Weights of a small mixture-of-experts language model, trained from scratch on English Wikipedia.
Size: vocabulary 6467, 41.8M parameters.
Experts: 192 SwiGLU neurons an expert, a softmax router.
Training: a variant of Muon for the experts, 4647 steps.
Below are experts of layer 5 (counted from 0) of a mixture-of-experts language model. Rows are named router (the router's row for the expert), gate (a neuron's input weights, with its number), up (a neuron's input weights, with its number), down (a neuron's output weights, with its number) and show model dimensions 0-191. Each number is 128 + 32 x the weight over its row's rms, rounded and kept within 0 to 255. Numbers have three digits each.
After each expert's rows: a language model's description of what the expert responds to; "comes after" lists some tokens at least twice as common just before its tokens as in all text. This comes from a sample of Wikipedia text that the model never trained on. Tokens count by the router's weight.

# expert 31
router:120120085215145108132165100100203149128171144077068140143129116104143222154110151129111161147156146106102118115119132182171149143115148126134102107155104184155113122125160156141149096096103140159114107088075138109079104183066166192191104150152117197087123088141165133111121079176084117160151156142143121129114123101093029114141074151118120124127164138151108105109155142112115077113136094124114095120166146071111163124146079151097106101105074144167176132115137114090171104155126140095151064109119144135112134158091140123110086079135147124089164136125196090107072046093129179131
gate1:138133074110158076082068156133103074153096156124191106122203129179115167122197120162118158100142128108106120098123069113113154171137090210140129159133136060183146150093109095164122183166190146123120139131171063130137060148149096094107178093124180166095176142172165187176151142136172117163111125133053094129112147110110114121097159106132120111090159161146126175155152144090103120074143143127099135104084128080145088146114100131090084119155138146153148149138088101066125142161178128098095149142107126127120114148098090123088103129165124162163076141066080133166106123076159144137
up1:091240139216108116058115116098159128122175146179075120121114142179097086152120130103136143114135127143150144066122123155176118133133180043158133143078102123101095123152102163106106104155127077110141138091183197149115112145167162145136173124089053113082112104114141136092184168113151109114131084157134136085134139136141145175086108103129122127151103108146112138099101124086147120125077190069112185165176104109174161095105162104103170128135062176165119095155151164152186092149050129143133137137199104164152110123100129120158123116113155129110175107150092084148108132113132125132
down1:117166110106140145106152111167099144118108140130123118094141126170113130135177156119199134108130130122070132064146135129129104133102087117157168111099150114152115155103091147195083129165138133111191125076105095143132139118180118166134142141024090134117182088155079141158106141065128141095138120159135173192026048172119114120079160130121071125138129139144107129080160119112119132135112113056134125162134130128198109136117134127136072149061215129153104097101134148150135143116067173137108102154113133152160163133133157086137132189165158069160131076108195072145112140140140184136
Line breaks and hyphens. Line breaks after section headings and paragraphs, and hyphens or en dashes joining compounds and year ranges, such as runner-up, 2024–25.
comes after: "\n", "==", " ==", "===", " ===", ")"

# expert 16
router:093079104169149100133124090085176129125139135086086145150094127104161172169103156123155154113154167129137134094128169117162167136088162173109100083181101147169098106089163179134162097072114176162090114088103106141085094145082160167173106133191078159104106098130155097109170083173106123164136169137160162166113115101083104088085084186123134107161140152167100093102146167121094092078125084074151087130141141090111133081148086177076087091098100145171139105115181156087167108170101153086149079092103115156142076156085147148108071093149138093105177149160154102147084090125148109140
gate0:146083107142153071085135112078090151102134146125132206179100110063148161134091167138198089115111132150085072131117171121157156167117066114124136137209172128144100107142123157106119136126108073162095123123138114186066149137092183139136142169172143149132113166147096092080136058191140135171116116118146105119119163136146116143157135150127107149121165128100068121212122188161055100144117143137152074139072129137154062138104111170111116083149075094139095166098154132129175150110151152136077144100135096118155143187179103124173117093081078122056147114144165126144117131146132097131
up0:186134148094146111086171166147126146109131143034177124116195197128106127126114113146143139123082109159064094154139130070092187158083123124156124107165118067160137132096107143077143096141105147174159140193151178147148098092111156125135129124136138080172065098155042141133070094128121149127123184152127178167172118130112069167152091077148144163120114125172143162204120132118127120086148079108111142111166154113180121146155099122072124144095141122132091079178158069145068150137141116139126098100146136133111148084123142075173113112062193121094141076132107112162147112152144123135
down0:112112125168096102127089120168172173153122141072142114126158094106191139190139131186146148110108145116117103124188112139100163118102101171105129109142118151171137081143181093153106191154121107144175143224125184136090139122149197099136180137137122076148101106136132143135078095120168113066164168160150144130147192109118167076118119067110119113106133146146181136131091090128130143168157097156151057137121135101081163132046113104105113141085129104120111125120132055114124138079084095083129152162171116132093098105121052111056122160111147077161158127196157095111114118182121131161
Name starts in lists. Opening pieces of foreign names in lists and tables, such as Am(itabh), Em(baló), Ak(ki), plus "and", table symbols and signs.
comes after: "\n", "|", " in", ")", " United", "\""

# expert 4
router:094076104169147099134125089090177128124138136088087145148096125104162169171106155124155153113154169129136133095129168115162163140088166171110098085180101146168099104088160179135163097071112176160087112084102108143088093142081159165174104131194078158103106098130155098110169084175107124166137170136158162169111116100082102090086082186121136105162138153164100093101147170123095090080126084074152088128143142092107131082150087171075089089096099145173139105119181154087167109171100154084148081092105113157142078155085146146109070094151139095105178147161153101145084090125150110140
gate1:100160133158148179144074143137103146176082110134140165115157100239130124091122110154151117127167131118142087137115121091115157135063137149126201084148102167149130147134177157115159151141144148180131140130108136123126059108092151164095116155098095151122171056124126133152144094170125087121111157162165162192079119095052099127067156149124106095114170077138128127122161137139111148103095132101059139159122110103132112159177146089104130112127123059127137134123102088056147127111066133121099110107153152105139098153125174163139165145155157079137142109121226101137107147143031129210
up1:136080159122114130096090116162160176127113118187036145122168119115118149129128133120145102173136144129154160110145161115053119135134161113112167188060075089178149124129117176077131092066083131123135084068081114179081158116146109079137127092124090108107104185108130121141096156141143187085142085119138131158155158182138156177167123062132094113106151100091118150127166120203133169092129100162074166099124098184089102113138078170136074104121108162144142097114154139157164075081170157139161127141102162143154095161055152093108146143177127140147163151157123117105078153103085095139
down1:149158149182152156153173114097140194088131122130105124180190112118111104101112122108162094081139145170153149148109106127152155120094112115160123202074091133145151146165172121183146161141150115193159115088053090086140086172199129155096126153149106177157124153106109089140145076072112140114130136171113122185115096124081080093106095178151127152089132120102086138152139169050162078038085123134113145098112122144166125125129122062139073105137174156161196160141096136177087061122122134123144070152101108140092158088080136099125132147121140121138162088135123177101095117166132144134
Mixed name starts. Word-initial pieces of names and rare words plus function tokens, often in military or war history text, e.g. Bad(hra), Jud(i), against.
comes after: "\n", " and", " of", " in", " to", " that"

# expert 21
router:091078104169151096134125088087176130122138136089087145149095126103161168171105156125157153109154168128134131096126170117163162138089162170111100083179099146167099106087161179132164096071114178160089113086099106142086096144080161164173104132191078156107108095127155097108169082174104124166135166136159164167113113101082103088087083187120136103161139151167097091101147171119096090081125082076152086130142141092106130081150085171076088088097102144173136106120181155087164110171100153085147080090105113155145079154088147146111070096150137094104178152159152099145083089125150110141
gate1:127140098110185111101112092060122149143144149124168141128126116158185134166129176106102129120170162085102058162156159171100075086136131080105133144132157130162115112122177124076141163086148121103111138145079106166144141133073148129164126179120110146086149102138163114199139140183203164133089102115090073088143127119164087192083096130087126174090148125123123088159137131140060141117153100114148168117099120187072133117122101154097105104145100123132091173082190146069045124104164130111147142140127156124175175138187124160086118106164144127083125143125158140160077043141183127166
up1:142144162133125140071115149132084141111151117074100130142101096134121096101129132145152131147167166131082109135145143158103051077127205137122095146151142167119101063158118096099168165183166116152069151107188110146090104148102144135140116162161121131103175138130080181112160199103145088151136112141115110097120064175119112155145152143109072123210126147112144128102103162166122126132156139227144072128112087108148088114143126101090114093152079122192134140084091161092096160158158124106066122101135075107121165118150102171136127147192125151198101131128211157072184132095084116131
down1:132120114144136145077153119134063121171151110149191136188112125126131097148117121171130141154144138149084157158160177110151104077089094118151176100137090136116099146172103159147137101159105147109173087118153169151120043123124102123126044101097121108124118049139100128079141129087159150151157180173126112089140183095137094216150131132128146118135107124071100102032183153134079139143148156133084143073052156131072109171146074188113156147111075156114096129131177107121100073117158085173159134134138142152118136123109155122148150142133113168156118127159203132113096068173113129158
Name fragments and determiners. First pieces of surnames and genus or species names after a given name or genus, plus sentence-initial The/It, such as Adam-s, Mar-able.
comes after: ",", ".", " to", " on", " as", " that"

# expert 43
router:114097117187157093093127054108199131162164145079074143197133112141155213140095161115163152140144158120127141148138120135198151125077158117072083065137077164185071094135145153169144073100134147121147097091120131144093091123077178165157110159154077168072114103157151068127119086152112122132149156130135130131101121090089099065117099177150139123199173154151104082140111157076132094081146083107143094102125149087121140090149129163119100048111113147160097125116157105101146134150123159118177092120127113131121132169091179108098096092144142110077142146152131096129090087110175154138
gate1:203104106189120108125096044059141091166125110160142122131156132170098163120073117080193135170079148160087185125062098112125119103184126165114091129127106184134138118102098044132146153166137130188178160165054087119112104163130125122060173164123082126118152122135141087145168121158124120124140163095089132114148126101204124130162093114101102055128128130128092119171121117117179081095091123124088122130119096130156133129124145143139120143138139122123174137130113132160160082132125083163141072148144118159131138196152179121122117129148131150050157115088176106166139154067152166184
up1:134106110179156131138091174123199144095140118106176165169076137143113088182115111124141117120141083156079135117130066068146078097203192119168138158071120123161192134106127112168122144147157050116127185117144147130159098139100082147100170154161087169136207142100071121099090073072130137095168202118141079101127161108115130118110194131069110068139095162153106153100171083101167122128092135125111118115084080116154074115083108122117178118131127104181141092121107129143187123175166117135173173160110123161134149122165118128087119093097154132121149142124127170147132156115153125089
down1:221099076124158115067167104097104123149079091127092162152144182138150126130141105117151137103163143115162118095135182132093179107114153137160130093083147098132100153121131133110125180172140148168119112165206100172160093118150098117167109119148114093152096167118089015106115130150116124144159089137092137177132210106095093128092121133172062069198160069138125107155127089141120123119127126113142110151167158126147078126107140178109135087121162135203115114158142106169161082147095082205088108128139098142089129113112098148138113187137170096122112113079186120142166102092153102104
Coordinating conjunctions. Conjunctions and list commas linking words or clauses, mainly and, also or, but, while, &, as in Arts and culture.
comes after: ",", "s", " and", "ing", "ers", "es"

# expert 3
router:129115125173162092154148097067181134131126134075112128151086124092170154131086165167150178132157134110159149084173158140173185120106150147120094105145088167161094082136160145145150095088132157142108095083085095145090098155087167167139076155155077156096090090140118093132164089157121103191144141161158156140090092110113086098100094136167167133175156164152082087084137189099120089091110100102159083074120124104104136128140156217088067109100118148168108118098148085117140163150105167099125100088100088164133086151083146102129126100175097155075147154160140079142074090177165162145
gate1:066141117120070152126118108175091063137143116160128081122157148129170038236196155149136177095171127082094094163090117093126154115211131141166115114111151169185134163145132095116158168153122132113108133162182155141158157153145083165122126117098111052142112093162187117185169125114108150162113135094169066140094113106123175102131068156119147196129132111181096108098147153126151102141121146142107145088125096107086080083176150103102105155099096159110180124140109144110130137143108123096084109114113126088147148098153123088143043159114122133065145175105157136137095133141141145114
up1:121119069132114148097108148112141151133094142123150113093118170148193144165058142070152144138166155103133100049139107117128098129084167086098178103169131108072078111116145146123073134135132152139173100159147132103122153093084157161129128204153131177134172159159116156104080099138125133104102095049131148191156089134099116139162164101127214094122112096150104142134131154075131174159156171081118200122162059159150095090063142085107109170143171158183087092097132133122156104120125115145101118078113048187114159202126118154129157139134135174109144132096148157107132117158156109126
down1:138117181090119122137153134132171168097179127105157153138150152097098159163109052136126107086095073119099189115154082176146016164116099108140171159167159106126086120071195171153113113105136114168142121117112070102096155084122110144139154110197157166133196163111162120121088150171149150110185132134116149144106137112145135149111084116114118142158141128089085094156179067106101138091150146138147059115089133094123132060116143104055171096155099128092170136099131137075130134152107126062117133138138167132145177135097140114145171079202145124193144144110146117185099115122103149097
Articles and determiners. Indefinite articles and determiners beginning a noun phrase in prose, such as a, an, this, such, same; also word-final pieces like -ual, -al.
comes after: " a", " the", " as", " is", " in", " with"

# expert 18
router:091076104168150100133125090087174131124139136086088146151094129104160170167104156124154156111154167128135133095128169117162166138090163172109100083179102147166100105088161177134161099073113175161089115087101105140086095146080161167172103132193080157104106097129156096109169084173104122167135169135161162166114112100082104089084083186120135106163139153165101093102146170120094089079127084074153088130140139092109131081149085173077086088098100145172137104114181155085167108170101153085145081092105117155143076157084148147109070093152137094106178151159152101148083090124150110141
gate0:142124065147093076124072132126122135101210136172092126116134155091166121121144132134158119149139119101129117129132104084085159120110162143040137103112107171180140118144102121097126135104150175123158132069095104128094133168098127192110184116158159184112129090195137125121152057208135140154077171139071109168112097106162124106149099198138141123165120103179143099068157165076205083166085090133103127112115164139141114126104129139138135089072157137195112192064118081129166122127099130055155113146153147121105152155091154126147170073157148148153102144168142155098108098104095125108
up0:103136204107180124158148160126134121115139095090209145097092143121172117131113114111149048150068160175106124121146141074124150097083117086108092110086163091164054086095137098121172089177158117141154160113150106120148172144091159129154115154082088154118131154092118101139149212090123138130122104105113112094130130149145123150144096122134096118105096179162172081148139095142121159143089164217137136129143115067146184108132128105142114155194086113103151106124124162165124136174122126134125127114153111179127193205167089081193154146132146113124126188083090115160103043122134120080
down0:129105099103188136147033107122107066130182157110166134123153150106127152155156174144204114134118122132155135095127139073158095146112141062169136161174147152179072140169099077185105136115080086136138123079148116100097092147148132180116161146158072111127116123109112114135146085132146150150092114175130077115101129123166097093092103081154092125155053109079105105121093128130110131158096148172099142119125149164150163133159133148088193072200133149163126170185076085156160164144162114136082098122144119104110142209102101116139096068114081124127152165147141197122068149150149146148
Word starts in narrative prose. First pieces of names and nouns after the, a or sentence openings in plot and game text, such as Ven(usaur), Mon(eta), sculpt.
comes after: "\n", ".", " the", " The", "–", " \""

# expert 15
router:108110086207172129134143071074227121106133148081058167118084154113144168137109138143141159144134156121134161129104181155161178121104165129128061112160069145176109109106159145132158092106122145161118105109088119140112082146089192200170111138134052182112109121134125136118139075158101135175164148144117154134093069116088063120104112128142107132172158133145103115103142163110120080129100102115153076117129171090099152079150113183091099124108067134143187113099138103066166164195087165105151118099128126130122144140109122104117083101164098120123191165128154080108106072125157139158
gate0:164129102085174126099108225120135110139098119080156164103126152152112153129062052135123098133114153150150171173161161100124168159121116110097159112143137118131115138100142116144106180129150132139104132164101117094128097130087141034133168142120163125116179120111106073097163102155130095123097141209123136143170095133153111127067107127156067080134132130072144213072104100131141082095116189151156122142087092070112140110112121167102159183099138084163119158116135132140084127172134082146127117127185158164203119146140071124170117109152115087135084078135210177133112078138159125165
up0:118109109124099091155150161098093116121138047141141201084144065172089099098184109110158158149127130147129126132153127058139117092145153096076101108095118159110158112168176140122134179112143110058079128122114082156147124117169106117108096123156141162135124155098130091071100141152148212164148152136121165168113141117132139223147101153195122149121114106145090137126126139189112134162108144124159067129135130144096066168149082131129106136207127144102130197111137159093125165084122087105085139148112106143130107175138132142113158116104185217123113053121097166121085068103076140166
down0:153162148118158102123145122131142165150145107068140131160181110089133121110134116127096160141100128114125065072114101119134164182110164111107089130095131100180133179113131074096166105140083101058165151161091120152106187097170139180074107145148082119130138140106124164147109156219192155112157171160102075150095126156159103174142136136098202145134146113150095139108147119116111148121145092120088099183068159138153078126145082081107182107119147142175172118150150045173199139174079115088081125107069174110121143105163100076145056116099136153157137144132111112089134096124100170117
Capital letter pieces. Single capital letters inside acronyms and all-caps words or headings, such as PolyGram, CONCACAF, ChEMBL, ==Education==.
comes after: "\n", " (", " \"", "==", "-", "==="

# expert 40
router:091077103168149097133124091086174128124139137087082146148093124103162171169103159126154155112154165128136132096127171116164165135089161169110100083178100147166100107090163178135162098074114178163090115085099105139088096147081162166174104132192079158109107097127154097110169083176106126163135167133161163168113115099082105087084086187120134105163137152168101091101149169119096093080128083074152088130140141092109132082148086172075088090097100146173138105120182158087166110173100152085148080088106115155143080158087151147110071098148137094105179149161154101148080089125149109141
gate1:135117105144119136029163072148152166139050108097143172171108148132140170177108108184185126156190140168086176152139146150179154157131129140146142140095098111136114138122179169091073047138108143141149132120098072116134078115111126149137119122119140142148142102137107085122132102111070111210113131120101075157059105094171094178125087138173142104104178163120151103138132094118134120094120136091116110154131096089127168159125069210145108094098150142101022129104092141156160137128095099080145112134119136133171132140123199124154155137127174111111112057094147165127094152127080144138
up1:123068136113161108125099143233143085182100165135129074074135128163085118101154152138093100109132127144055115120123144141127142096171158195123070103130127165109130141173152144113102135102121135087131058184156109128130135121133126130109140122135193119102151187112121108185118155151091124101148202175155101172121144142190157082138085102133150121087141196121165156122174124118123214173118086097129085155181160123093171099104116117100082111106133115097102053139153123135176161132101106094146126081099073166094104141125144149148090083114084139127142126054136087090089160132147161167
down1:123091193156128149143130124173149143123137159134101174140134122188112139168134171132136132131096139146127142127105125061099110118157142095045154123135194074093109073174112136108174150082188094128174097123080157138107063112154103125143124077110138148127126082149106131198180164094087174123132146100110167155137118104114164168084134099166171111145126096106075140128091183114124178116123116148149104111157086104025180151087101173178078085161113115118168145065108117105095127109081095088153161090125089110143190121135125135154147137109187169127134095084104124124095149144201176124
Nouns after prepositions. Name or noun starts right after of, in, the, or a comma, such as chem, electric, Comm(odore), K(urdistan), Be(ograd).
comes after: ",", " of", " in", " to", " and", ":"

# expert 38
router:091079103169150101135124091085176131124137136085085144148093128104159171169105160124155156108155168130135132093129168117162169136091161171109099085181100148165096106087162176134162098074113174160090112085100106141083096147083160163174107133192079159107107097130154097108171080172106122165135166132161163165113115100084105090087082185122135104161142151169099091100147173121094093079127083074156088129142141094108130081149086172075087089097099146169138105117179154087167107174100149085148081090106116156143076155081148148110072095149139094107175148160152101149080090125149109140
gate0:201117117191109088116137079140218102124104178130121116151105145113139169159091107113110180140153100130108099114141124119118137132163117113133104097125118103149127075139119139158157139163151111109112137154009119122149172082171115126174114115156064201147146201124157138145084054154151151133207157118166158108158090157170140110121120074153157157131106140092090129129078061106192118136155104183120116095121192084079103131110113142102122135085097092107125158157174118127090085132186157071162104118094135163132109125180084092140139171119121087150142109100157163126107086093134091115
up0:135146138106080112088101171145131148133113119116171201152130121125145118085150077154159060101143155152100174077119123143103119127119113172080153142104135051130130113127108111121123111103103153172098117204111120119125059201102159133059146174173128155127146084155103128119152103191135080133103133114163117106055111171106166074118098131153091111074118180172134138112145167102113080077149150112118121153170162129115153097084068102098170110108113163132138152088155105110146129104165161098175142143094080090100128172181137173149138173117110176078061186151133126101180196147159104164
down0:152132136117102120128053134131116035075121152156137125148137068148077054143115144104071091092132131116045148105131051164129152157114156132118146128057116149093132132164147118088121143134120114101142113117127205176146125115108107111154097120143136121121159146213076141158107151174141123098188149117084101124153134091144125127111137117112146163154152138100119163132160181144095122122077083179139199056142152051158102114189135106097130111110112164138148115143150121148187172079158113101128179147108158085058165144104175123108133118095165157160164104149102149101197175149152151118
Numbers, units and articles. Numbers, units and articles in tables, dates and descriptions, such as the, 1998, mm, 3–5, Vol(ume).
comes after: " in", " |", " of", ":", " was", ";"

# expert 46
router:091079106166150095132123091086175129123138137088086142149094126103158170169104156124159155111156168130138132095127171115162166138089160172111099083180100148168098106089160177136161096074114178161090113085101106140085097144081162165176107132191079160106108098126153096109170084174107125166136169137160162169117114099084104089084086185119132105163138151168096093101149170118093092077123082074152085128140140091108129080152085169079085089100101146172142108120180155087165110169100153086147079090104111154141077153086146147108071092147137091105179153161153103148083091128150107140
gate0:099101174157102125119154119111137110030147102109064071108156153146173106113128117116141175139149127066109125153086166125143097179129164100152103117153102152126103099198160146103122178100118144135106153078142103067126083173124180172111078114138157112044146125168153101136120156135117103107160126102130168040150073142123112113140113111085115065152120138191076164159219161099099141129144124163179123123138082095152131072102116113103100122078198216119162147085105124135141134161181091156147121095123160106146116106128089124133109184154111154173138125154134101149131073148149134135
up0:111079143161134143132121145103103093156125110137100089125088108208169118167115104144062150121209155126143083139135120081143172173076142123134105152152155143189099115152135193109134203105100123126157088075097126138188140134154210118156168115079108126115114135213127162146068149081120136129116096150179068113176135102103168131100134114101106140137159200073114157224129092166103105138139146198150167182135080172133167140146149084157102117125086138113123105150069102082136115141103064110152116144104096083119108102108096148124122153178128148097111129083129095118136148123133120146
down0:077178137142148104079129161131102111084117164164155130118103137104164104070117100162144151115137207135122090141115086112129150088086166138170133157167106099132170160138113182091145088122181176135150071136178042156103181136142121157132083083133084120122071123095055134127093133118103080169155173107143166078155144209074110109169130141061158110118132075090152108163150110130117108157111075189133124132153114137125123138098119108150168146089126133131111137092116137114103199127129153072117126130107129139102083117148131126140150098100097109201116134092175183229145190134126153131
List and table fillers. Line breaks, digits inside long codes, colons and dashes in lists and tables, such as 030307, 0859, Authority:.
comes after: " |", ")", "|", " June", " 0", "}"

# expert 7
router:092075104169151098133123094085177129125139135087084145151093125103161169169103155123156154112155167128135132098128169118163166134089162171111097085182101145166099104091160177133162096071115177159089114085100106142088097145080161168174105133191080158105108097127154096109168083174104124165133166136162163167114113099081103084085087186120135105160141154166101094104148171119094091078126083073149086130141138094110129083148086176078086090096100145173137104116178156086167109170098153083149081089106115155144079156088147149109071095152138093104178152158152100145083090124152111140
gate1:104125098180145097165103154117156119200101148148155132132111135163159138104151182106154111136121080138103078072107196115134108096148117152113141090143116137130109140121103160170121100081219109100084074133156139106118122108159145167127099172144127152103104111103129104118182063156126110167173171111109192144077123103187117114146159140143148074066161158156149067093146192188134152154119060132107139171130090104157117093110074114139108106111088131092099207161138115063159110108120098163121115100175169072109160114109123166178138056083102109179114117173169094134161137111151107160
up1:169161117127123120142179150128099130076148120101122087174087119162143131072135108096153159048171170115141156105094145087147186157115201166112142108120131126186152180177137164075099114096132180094133078140087163121137099197096173132161135155154154109072087165119097171137134094132178151120175110078146143159085111180092098152145103115118146180085101077120158087143118152141087101105140161121134160107091133110151156162160146095083141184167033122167103109111074064097116097104109103166139106127111097153114142108113157139150146119138080140205110122128130075165084090087136156135
down1:161178126114135083144109100163113132087102121067132150130143170097175118076121091101138119125089085110150127128101099126149112144068190138137133133130128116183139106150115127148148120100147117116142129199111129059098084109174133163134128168152144162107129160161161092135129049098184119212063140164167081165129111130171109123108077096117088135078096120154095118109142130133114128145124107124088216117072112086086090119126128118162116087115102178102136138133120076138194104124174121195091109187248143194117123176116170129087155145107113146153162100122125092150131194136142130133
Table cell and line starts. Line breaks ending table rows and the first token of table cells, list items or names, such as Men's, surname pieces, years.
comes after: ".", " |", " =", "==", " ==", " In"

# expert 27
router:091078104169150099133121090086175132124137137087088144149093126105163170171103157124157152110156169128137135097129169117161167137089165171111098081180101147166099103089162177134164097074114177161090114085100105141086095146080163163175105132193078157106105098130152098111170081173105123166136167136161163167112112101083101087086083187121134104161140152165097093101147171120095090078126084077154088129142140092108130080150086172080088089099100144172137104117180154087165110172099153087148079091105112154142076154088145149110072094151137093106178152159153101146083091125151109140
gate0:133145099148085113086158103165126155174148122139161146090148113127085196153080142104102130112126162125120160159088057083187055153129051170140081114128152184174114104118160164187158123096127132173062130129144116148166140140128118200142122096115097168079193117087133106111095118177183167091118184122095116107176140092143105141088144149137098125120074120134065105144139121142110114130151097103166180121183106130105129100194131148128120081186053108133140148104146128098131106123115142114178131110080129102153111147150107134067133140076096122110100174114180112199146057170110129149
up0:137129150131154114129093177126092148129152153161135100049158163121085120141125200086109097198090113107149156154149092148151135127087078144104127067118158144137077096095097133126164128125161084080105182136136107063169132136121096100131088073146114086107117110126165096113165131138091154135119114122168157169158117120137115082199138091108128154171089123109051110090133157119175130177137116110156116119176097151142099175184133159128070156082176162103112157126084114163096081119174096098139133188163110139109135135176121119159134131224056165142071152125197143145068096142138140162
down0:131093147163120131151107131098111133147093149106109109149122137129141122144173120140101184114094136151137098148130114065093201106149112143142078169133166173171093125098165135133154137134108094100137169048101147103108146170180112139184082117183131111143149103180220118114139145116138191114147104126159131118145175099095099172117152101154131099114086131136153139126094183106157059157129139138070165104096156171231093160175112156138109164046104087159126095176107092170103055148086130121114094144104148071073141128099141099124045129126131111127124088111115165161167123126158100067
Table cells and name starts. Pipe separators and first tokens of names or entries in tables, such as Ram, Wang, United, plus word-initial pieces in prose.
comes after: " |", "|", ".", ":", ";", " 0"

# expert 14
router:092074105169151098133123093087175129125137136087086145150094126103159171170104158123157154108153170129134131098130168116161163135090163171109097086181104145165099105087162178133162098073111176160087114084101105142086094145083162165173105133194080158104106097127155094110169083172105124165133168135161163167113111099082107089086085189120134105161140151167100093101147170119095091081127085073151089129143139094107127079151086173078086089098099145171138105117180154087164109171101151085148078090106114157142076154085147148110071093151137094107176153160154099149085090125151107139
gate0:147132104192110172128121161132171086133111108085160119098158124141121114151085137151147150158104205147153149097184152089205131156084090159129184116178070129147162141123151132058161140100092103088101169116065148114101100127129106127141159141185134148123137115165141104157185149094144109106113087162110104087071138139136178110125111162155150148097105118134104128095085135081122110100111146147180129155179165132171127107089146167157080133163145172135196176109128121130066075081074053111052100134132185165126117126137098150155112102119084131136108148105127139086098048071180143154
up0:117186152191116170140097127168143071120124101133095168166130088115093078105084117155129162154116148116111082105120150094126198156189070115087101168125162149126116128164192115156143182131121177092102108137143104096190133083077115089166039112080103173097118140176200086126101095114112139137135106106111117101097108146128145092124114156156134146111110129153124050101124142141138121130090106133161151192164160105140100170126201119091105158117167098119125135158185088089161060096195071101136105154118196128090168142095078189145151151155097160106127130144095129117149135138159119117
down0:087124146170177161163152065130124189138135073118178150049163085113127154117094137162113186139158140187113104108114124134110105083146118117097141151144111046145159193192162165234098115120134174143142131100081061133158132173079136104065125186144120140085134190137104146105086081143079177186139160098098035063101141191106135191100106121099124161088119118115180163111154102124110116125090136128088108168156113097132109121116149169078133128132146114140137109134122145136097159152169116151105138120094151148082121128116090130094106128138113100155133119142134079141116162161127141117
Election and sports narration. Plural subjects and past auxiliaries in reports, such as were, they, was, plus table pipes and ±% in election tables.
comes after: " |", ".", " he", " they", "3", " ="

# expert 37
router:119098111223131112121133101094217145140146137070100130151123093107176187153084166130175174125129172107123192123121130144160163118099156187145132077153098145182118122100178141150160112093135146149119105056118138132048114169099162170196104100134097148118098084142156120106150092174089140164155146133119175130100115113111100105099084143149120125146130162162111104114151182109109105114131109092163095127120162132109136035140080156089069082132088154159157114152131104053136148169089162077178103098125115129169104147095104148137085063167125129115160154136134104108069076116156108143
gate1:148124090172127161173130151121095142104126115194135117188106147102133125188108104137060138164184071152141179092081141104128137109159120113168151129058141178148117174150137123176144086113125065164115150201161092125176147139132191091063069165146162140132099111086113118165155122044141137081156121144083153101102138147139116067094088099114151168076151093150162087074127121125150211109080134150155102116161166100095200133145104111130074127151138146092109134136134108178168151082206145134128151130112100164115133123130109121129134069096117059104111078144124101143118153118126135131
up1:151124128179130092149083119112024147099169115164148106145126095171134097135146127100121115148171086148099159048146120078149094153139149130103210182096165123152114147186092097102184080091103113148134154164118175129177183159132186138052155173130156147133126175140115129112109141117186191149177136117138181147130108139084094056123131120119124121046114123157115128094117080114141195091108097128163074072123145116154131077131127068114103125148144157108135132078117141195119149142159114154149107110154148126122130143112124116141133112104083083175128104088160097112124197150128192094
down1:092126142107155153133076163065129137144115138133108134112180151112082118138124106096149085170122145076088126106151148113131124127174143126154200098188173183145157108109167093099101099156091161160148140145170112128094145113197176120126084186109141134102099125198130146120083115152063112209128066113150179167141184181167143130054086122123102115089075102074068132143131130094155157144145102118096119191133107118140127139093089162115157128139052115107187131142100152132153069083108127125145124078135143135151107109073186105135171131144130135158150109104178120062102110196134135100
Digits and scores. Small numbers, digits and en dashes in tables, scores, times and results, such as 0, 5–7, 3–1, 2:16.
comes after: " |", "–", ";", " (", " 3", "|"

# expert 9
router:091078104169150101136124091086175131125139136087086145150094126104160172171107159122155153110156170129133133093127169116162165137090164172110097083181099146166099106088164177134162097072111179161089113087100105143086095145084159166173102132194080157104106098130156098111168084171105126165135166135159164167112116100084102087086083187121136103163140153166102093100149171123096090077127086075157088128141139092106130082149088171076089091098101145172139104118180156089168109171101153083146080093105114154144076156085148148111071095152138095107177151159151100147084090124148111142
gate0:113121085189090126074184144132097139157103130152065139148134049119146131115117108138105101135125131111165130130094149122122147136147127181143092131120147151110141059095174162085134169093065101113156158126084119101135151109139101182184070117159107128147101098162146119114208151145166106205103110138155158131136109168102126121116088179124137187112082133184142138120201073169097085128112094157113145158076101067202079112074104139089120111137100175160180142154167104120089131094124109208147103120122117143130090160087140081126122105151161152131155103120132097139056120084131132205
up0:144154159117110080180083129100126136186145170148136148110130162109109124085134131112153099130151071137157131088134181157116144142125132134094168139145106177182087171132047118167101115184168101196070130108159154092109098126124172118056115098109103087144116147104138102105098162124062131102037146112112140084156109082133089128141130095104138110082140163105045148084097128121118110167112138101160145103078118134159173166133103166115107157116120145102172150159149115163099170028117140105118184132138167176131168123135128081173105165225149131168164150136141150060132158132127126159
down0:130064167143092133138108170130116103125043163109148146065114105099185105071174143146154185108143101109140115103077129205100100173154141083156113092161119130143145131127130138179080168128128144089127122153137140169132120148132130127123122130128149089115109184133181142125081125085161089151111130131086085160099139132100117083119090153171057095133137154128135150087095108137105100135145133115172126113166142163140088188115111189101159074102107076128151108151076126078190124178127111172120118149155159168119140178165109077199111128183128122150183154043175195108090092148099100077
Mixed fragments in lists. Word starts, dashes and years inside discography, species and credit lists, plus general nouns, such as accept, 1999, -ma.
comes after: "\n", ",", " (", "Personal", " that", " they"